python train.py --d_model=320 --n_experts=24 --d_shared_expert=0 --router_score="sigmoid" --router_noise=0.05 --norm_eps=1e-06 --tie_embeddings=false --lr=0.00284 --beta1=0.95 --beta2=0.99 --batch_tokens=[65536, 131072, 262144] --train_tokens=469100000
Below are experts of layer 9 (counted from 0) of a mixture-of-experts language model. Rows are named router (the router's row for the expert), down (a neuron's output weights, with its number) and show model dimensions 40-79. Each number is 128 + 32 x the weight over its row's rms, rounded and kept within 0 to 255.
After each expert's rows: a language model's description of what the expert responds to. This comes from a sample of Wikipedia text that the model never trained on.

# expert 2
router [175 163  73 145 121 161 188 182 137 145 157 155 140  98 139 103 121 133 148 117 144 117 126 191 136 118 135 101 199  59 165  99 156 125 128 116 140 170 129 123]
down0 [173 145 134  87 117 121 180 136 151 114  78 151 133 148 147 100  90 154 164 117 155 132 139 145 143 137  64 130 162 142  91 128 165 107 169  95 103 163 168 153]
down1 [117 128 135 165 161 143 169 119 102 144 171 128 145 182 148 135 128  99 168  92 143 137 135 110  76 144 136 174 170 113 134 156 106  97 136 138 105 168  99 102]
down2 [133 109 110 116 134 146 143 119 195 114 136 109 125 126 138  88 145 135 193 177 133 157 145 122 127 185 110 147 117 110 121 194  99 145  89 195 168 114 140 121]
down3 [160 144 116 145 138 157 133 113 108 101 148 132 171  95 157  98 163 138 124 118 100 175 113 180 158 121 140 137 140 144 138 142 112 161 136 156 121 174 131  97]
down4 [117 160 216 123  49 175 144 130 102 131 142 113 159 135  68 116 131 142 111 132 178 118 145 104 112 148 136 117 149  98 120 202  95 128 100 171  76 108 155 144]
What it handles: Mid-word consonant endings

# expert 21
router [113 130 127 105 103 144 186 120 116  90 106 168 118  97 196 113 143 179 152 148 141 136 163  89 168 116 166  91 102 112 122 146 128  75 145 127 202 178  89  94]
down0 [121 103 140 155 186 112 116 145 196 176 120  81 143 147 173 110 128 136  84 123 129  91 122 133 168 148 168 119 136 109 138 121 189 153  56 107 137 126 115 141]
down1 [113  92 118 160 194 175  89 153 106 146 127 151 166 157 187 153 117 147 141 116 101 135 131  81 155  52 149 156 176  87 148 132 107 135  86 214 148 165  56 145]
down2 [151 176  87 120 117 174 213  90 137 121 117 156 119  91 131 125 139 127  91 115 191 113 143 157 143 123  92  85 186 198  97 150 114 162 113 139  92 121 109 102]
down3 [145 136 148 131 140 132 181  59 162  73 129 131  90 101  76 137 142 116 129  79 115 115 119 106 129 101 126  89  88 138 131  88 128 173 175  48 129 148 154 124]
down4 [117 149 140  70 144 117  97  99 189  72 185 173 129 142 122 118 154 147 145 152 158 133  73 162 114 199 118 163 135 153 132 143 124 110 130 144 165 129 106 191]
What it handles: Name word pieces

# expert 1
router [153 114 107  80 146 168 168 123 115 121 119 181  88 120 151 160  95 189  76 122 114 150 115 119 153 111 107  83 104 108 140 123  94  95 160 101 164 131 107 116]
down8 [166  96 123  84 184  90 125 119 131 180  83 144 137 175  99 113  83 132 165  72  65 116 110 133  96 130  90 149 121 101 183 118 112 137  86 209 163 174 116  67]
down9 [ 92 112 112  76 128 179 123 145 111 159 120 134 130  88 153 141  86 152 130 190 143  41 136 153 129 132 170 176 113 127 142 144 103 165 150 128 116 118  83  99]
down10 [148  78 150 120 117 123 111 100  84  86 145 106 115 149  81 138 138 157 125 190 115 125 150 171 152  94 195 131 179 134 150  84  98  76 119 133 161 153  90 135]
down11 [140 114 108 107 114  92 211 124 133 167 135 107 114 166 196  83 139 146 141  95 125 126 144 112 134  36 139  92 112 136 124 167 131 134 119 113 162 129 144 105]
down12 [112 150 149 141 145  90 114 139 150  78  62 109 179  98  78 155  96  79  97 107 137 112 121 127 144 124 132  93 150 173 135 129 103 120 198  91 118  91 135 109]
What it handles: Plural noun endings

# expert 16
router [142 107  85 134 126 123 162 155 129 128 132 186 104 116 133 160 138 195 130 149 156  95 181 113 153  73 123 131 123  84 123 108 101  89 187 102 143 131 123  22]
down0 [109 126  99 134 193 190 110 170 151 163  86 117 155 151  82  90 136  76  83  94 127 102  66 128 116 106 114 108 170 155 139 136 128 120 135 149 154 151 156 159]
down1 [150  41 135 150 182 127 106 104 154 137 115 160 111  98 140 135 190  66 135  99  81 166 114 107 149 210 146  89  80  92 148 194 112 114 144 121 127 141  86 130]
down2 [105 140 151 115 103 113 147 126  99  82 110  87 117 164  90  46 169 125 131 115 162 147 132 119 134  96  67 164 140 104 109  60  78 117 112 115 135 132 119 123]
down3 [171 148 120 110 165 131 161 163 103  48 154 138  75 159 102 203 132 201  99  88 139 151 119 114 106 109  83  74 120 165 123 128 125 159  94 189  79 156 183 114]
down4 [141 116 117  96 130 161  81 121 143  88 161 116 125  55 132 120  64 149 179  81 145  81 134 180 135 174 171 171 128  76 194 137 170  93 115 123 176 113 146  84]
What it handles: Foreign name vowels

# expert 8
router [125 139 168 143 116 150 105 135 135  96  89 124 114 110 146 145 161 139  95  90 166 155  68 125 148 143 138  77  68 111 121 136  80 161 124 132 215 163 150  57]
down0 [108 107 108 153 175 109 192 197 117 108 120 113 109 123 136  75 119 109 122 142 127  75 121 122 126 129 141  65 143 116  85 159  96 157 145 118 119 140 151 127]
down1 [ 89 124 134 115 124  93 142 121 109 129  91 184 189  93 136 193  88 156 127  99 152 180  97  52 177  60 168 105 109 141 172 134 124 108 111 139 145 104 149 132]
down2 [148  64 122 172 148 115  65 106 110 152 121 112 100 136 154 116 165 214 156 184 109  93 124 172 148 114 146 117 129 142 174 136  81 156  65 119 135 148  81 114]
down3 [ 79  45  92 186 124 108 173 140 147 145 100 159 126 127 126 128 133 117 126  97 178 176 103 136 131 142 116 132 162 108 125  90 165 115 173 147  97  93  95 100]
down4 [156 181  76 124  92 155 177 135 144  97 122 166  70 116 128 152 138 183 143 112 112 131 102 160 174 147  60 127  65 134 128 135 107 147 111 151  98 177 152 164]
What it handles: Hyphens, slashes, symbols

# expert 9
router [ 55 113 185  42 188 153 136 107 111 116 139 184 120 161 142 157 131 121 151  90 143 210 101  89 115 152 141 116 172 145 182 155 118  70 173 154 224 149  91  90]
down0 [147 141 117  84 146  63 117 150 155 174  72 118 112  95 164  81  50 133  80  65 123 104 133  92 232 155  86 149  91 119 120 137 122 114 119 137 105  89 147 104]
down1 [123 123 170  92 121 131 104 122 186 192 112 128 160 181 149 132  78 162 153 132 103  79 167 194  92 164 113 107 166 127  99 108 113 146  86 136 182 111 101 117]
down2 [161 117 105 118  72 152 161 106 132 119  96 122  94 208  87 187 112 147  87 106 118 136 103 163 159 128 187  94 142  84  99 168 156 109 154 104 135 122 141 146]
down3 [176 122  89 141 176 138 172 145 120  98 129 134 148  97  51 124 115 139 118 162 134 132 116 142 178 150 120 117 106 128  81 101 147 119 111  94 168 139 115 130]
down4 [106  96  84  22 101 141 125 125 147 135 138  87  78 115 127 118 175 168 141 138 146 184 104 134  98  65 126 175 113 105 127 110  92 132  77 134 221 175 170 136]
What it handles: Capital name initials

# expert 23
router [116 150 118 131 153 195 159 117 121 110 132 126 132  72 165 133 119 143 111 144 146 114 122 107 203  85 162  87 124 114 160 116 122 125 136 106 116 149  93  87]
down0 [139  99  92 135  87 116  96 150 120 132 172 114 101  85 126 157  90 133 183 121 193 121 135 136  68 116  71 141  89  78  75  67 146 107 190 178 124 104 113 134]
down1 [122 102 139 173 127 111 104 133  95 169 164  76 102  98 198 134 137  90 151 121 131 153 144 129 144 153 174 129 100 156 139 114 178 174 115 151 147 128 132 134]
down2 [173 175 157 148 126  70  80  94  85  92  44 156 122 116 115 157  92 173 123 132 152 157  99 169 155 138 116 179 163 118 131 151 137 112 148  96 169 137 150  89]
down3 [132 133 171  87  98 212  85 104  70 150 121 160 226 103 156 122  98 111 128  76 141 136 155  96 116 107 132 110 109 164 140 138  94 129 106 157 128 119 128 192]
down4 [133  89 162 167 126  79  56 164 149 135  97 112 114 132 115 125 100 118  68 156 133 133 113 106 123 211 135  88  95 160 115 110 147 164 133  78 138 124 130 135]
What it handles: Verbs and clause commas

# expert 12
router [103 130 126  83 164 183 174 143 171 125  79 161 115 134 169  86 153 145 124 111  88 135 115 124 172 183 163  71 156  99 126 132 120  71 133 112 182 164  66 104]
down0 [171 179 148 154 111 117 164 185 132 125  90  92  99  96 131 109 105  91 126 121 141  73 118  94 170  92 144 173 110  78 122  79 175 153 128 104 117 124 141 154]
down1 [114  86  45 155  63 129  99 114 100 147 122 113 117 127 149 144 155  84 132 115 134 144 149 149 182  83 132 126 136 155 144  67 102 118 150 116 185 132 111  97]
down2 [123 125 158  56 109 110 128 157 145 204  74  69 123  94 157 147  97 116 144  79 184 160 133 114  89  77 102 120 161  91  95 155  94 168  89 123 102 202 124 229]
down3 [117 133 143 132 115 147  73 145 103 107  51 113  77 117 131 163  98 167 110 152 146 138 180 170 139 238 105  87 139 143  68  49  96 143 136 167 125 126  89 172]
down4 [130 110 143  90 152 172 148 144 166 141 101 157 135 102 119 171 155 166 104 197 146  84 155 113 171 122 133 105 117 121  67 150 165 117 161 146 176  78 139 151]
What it handles: Consonant-cluster word starts

# expert 22
router [163 110 116  82 152 132 153  89 120 102 122 138  60  61 129 126 175 192 134 150 163 161 158 126 153 147 118 124  83 102 142 117  65  94 145  98 127 109  94 102]
down0 [150 147 119 105 122 144 155 138 120 102 108 116 121 161 131  99 161  94 101 118 156 104  81 162 111 130  73 106 156 153  93 144 104 180 108 138  88 165 189 156]
down1 [ 55 111 197 143 153  52 144 129 105  94 155 134 139 101 176  95 101 198 122 214 146 155 145 135 121 122 141 107 185 152 173 112  94 141  92 125  98 177  75  74]
down2 [148 114 132 143 140 173  97  98 147  94  83 139 142  99 184 140 148 157 120  91 127 129 160 119 101 124 136  95  98 115 128 168 157  77 133  89  74 110 160 163]
down3 [ 91  65 105 115 138 152 122 148 134  62 124 103  79 148 101 118  93  98 157 162 146  84 157  73  82 174 100 112 151  65 200 121 114  73  94 131 126 120 129 145]
down4 [140 204  99  90 117 121 148 119 150 125  87 152 148 122  94  96  77 118 143 120 149 125 117 124  81 182  39 142 135 124  56 105 127 104 159 104 108  92 162 130]
What it handles: Place and institution names

# expert 20
router [ 95  75 113 107 107 130 171 140 110 135  83 182  93 105 175 150 146 154  96  63 182 128 101 119 166 167 141 122  58 112 158 165 103  40 161 124 217 147 100 120]
down0 [135 164 119 106 145 151 170 103 128 119 112 149 106  95 117 157 151 101 183 118  92 138 173 107 152 118  79 166  72 183 164 101 114  58 179  91 145 170 131 173]
down1 [110 172 103 160 136 185 115 123 112 174  72 129 134 103 167 139 102 123 132 216 102 143 136 107 131 146 129 134  96 195  45 147  88  92 147 137 148 101 130 152]
down2 [ 92  35 113 141 114 174 212 146 130 144  74 154  97  66 117 128 179 139  83 129 139 106 165 120 145 169 172 152 117 115 136  89 171 103  98 122 175 134  85 148]
down3 [159 148 215 120 137 137 148  90 104 132 145 144 150 107 136  99  76 106  84 132 142  97 103 137 111 124 104  95 114 130 153  95 174 112 168 133  85 113 121 185]
down4 [134  75 116 151 118 109 141  99 167 114 146 137 107 149 187 126 148 151 140 155  73 102 132 165  89  30 102 123 101  67  96 130 149 129 113 100  83 129 152 119]
What it handles: Word-initial capital letters

# expert 17
router [141 133 122 103 121 117 118 143 129 106 160 143  50 169 170 140 181 151  91 146 190 129 101 166 170 102 127 128 150  75 136 119  90 129 117  83 129 131 135  88]
down167 [117 159 118 109 127  99 128  95  85 145  79  96 140 106  95 182 154 163  98 104 103  95  75 164 126 140 105 152 157 151 154 125 156 122 148 150 127 163 140 128]
down168 [100 144 147 139 156 142 122 102  74 130 128 163 125 129 141 141 171 123 101 176  69 122  99 169 131 180 139 116 134 142 111 141 108 120 210 155 117 110 158 141]
down169 [134 155 174 104  48 110 108 153  99 144 101 153  58 150 100  89 141 104 122 121 189 125  99 165 108 149 173 184 116 162 159  88 147 124  75 153 170 120 134 107]
down170 [ 61 155 151 115  89  65 119 105  98 162 111  67 162 145 163  98 170 140 129 165 167  80 108 103  95 137 103  46 109 126  91 101 181  86 120 102  84  99 128 141]
down171 [118 186 113  62  63 159 148 140 135 101 156 120 150 122 113  99 115 133 118 149 158 124 133  99 185 106 153 161 122 180 154  51  91 210  73 125  78 135  97 141]
What it handles: Nationality and descriptive adjectives

# expert 6
router [145 132 164  85 161 135 128 103 141 145 163 193  84 138 126 184 147 155 167 145  93 129 106  97 172  84 143 125 113 171 121 195 108 124 144 123 138 159 101 125]
down0 [136 129 110 189 130 127 160 152 134 129 106 102 151 180 134  78 152 158 129  79 148 138  99 145 141  52  95 136 141 109 179 110 129 150 153 126  48 180 101 173]
down1 [116 113 186 107 129 121 101 137 133  72 147 113 126 126 169  93 133 160 111 116 143  79 106 101 154 143 129  68 125 214  86 137  92  99  89 136 168 150 125 162]
down2 [109  92 165 153  89 134 133 168 153 149 172  77 149 177 111  90 115 220  94 189 134 115 105 177 104  90 132 144 203 130  88 146 102 121 178 140 139 116 101 140]
down3 [147 179 165 161  98 154 133 144 117 184 128 121  80 110 135 119 151 125  90  48 101 122 147 114 128 114 103  99  99 117 175 147 142 146  86 126 132  89 163 156]
down4 [176 133 156 114 105 163 168  76 169 115 160 124  78 169 136  91  81 156 113 128  83  89  89 141  96  51 173 172 150  83 148 161 128 108 158  98 109  83 144 122]
What it handles: Vowel-r syllable pieces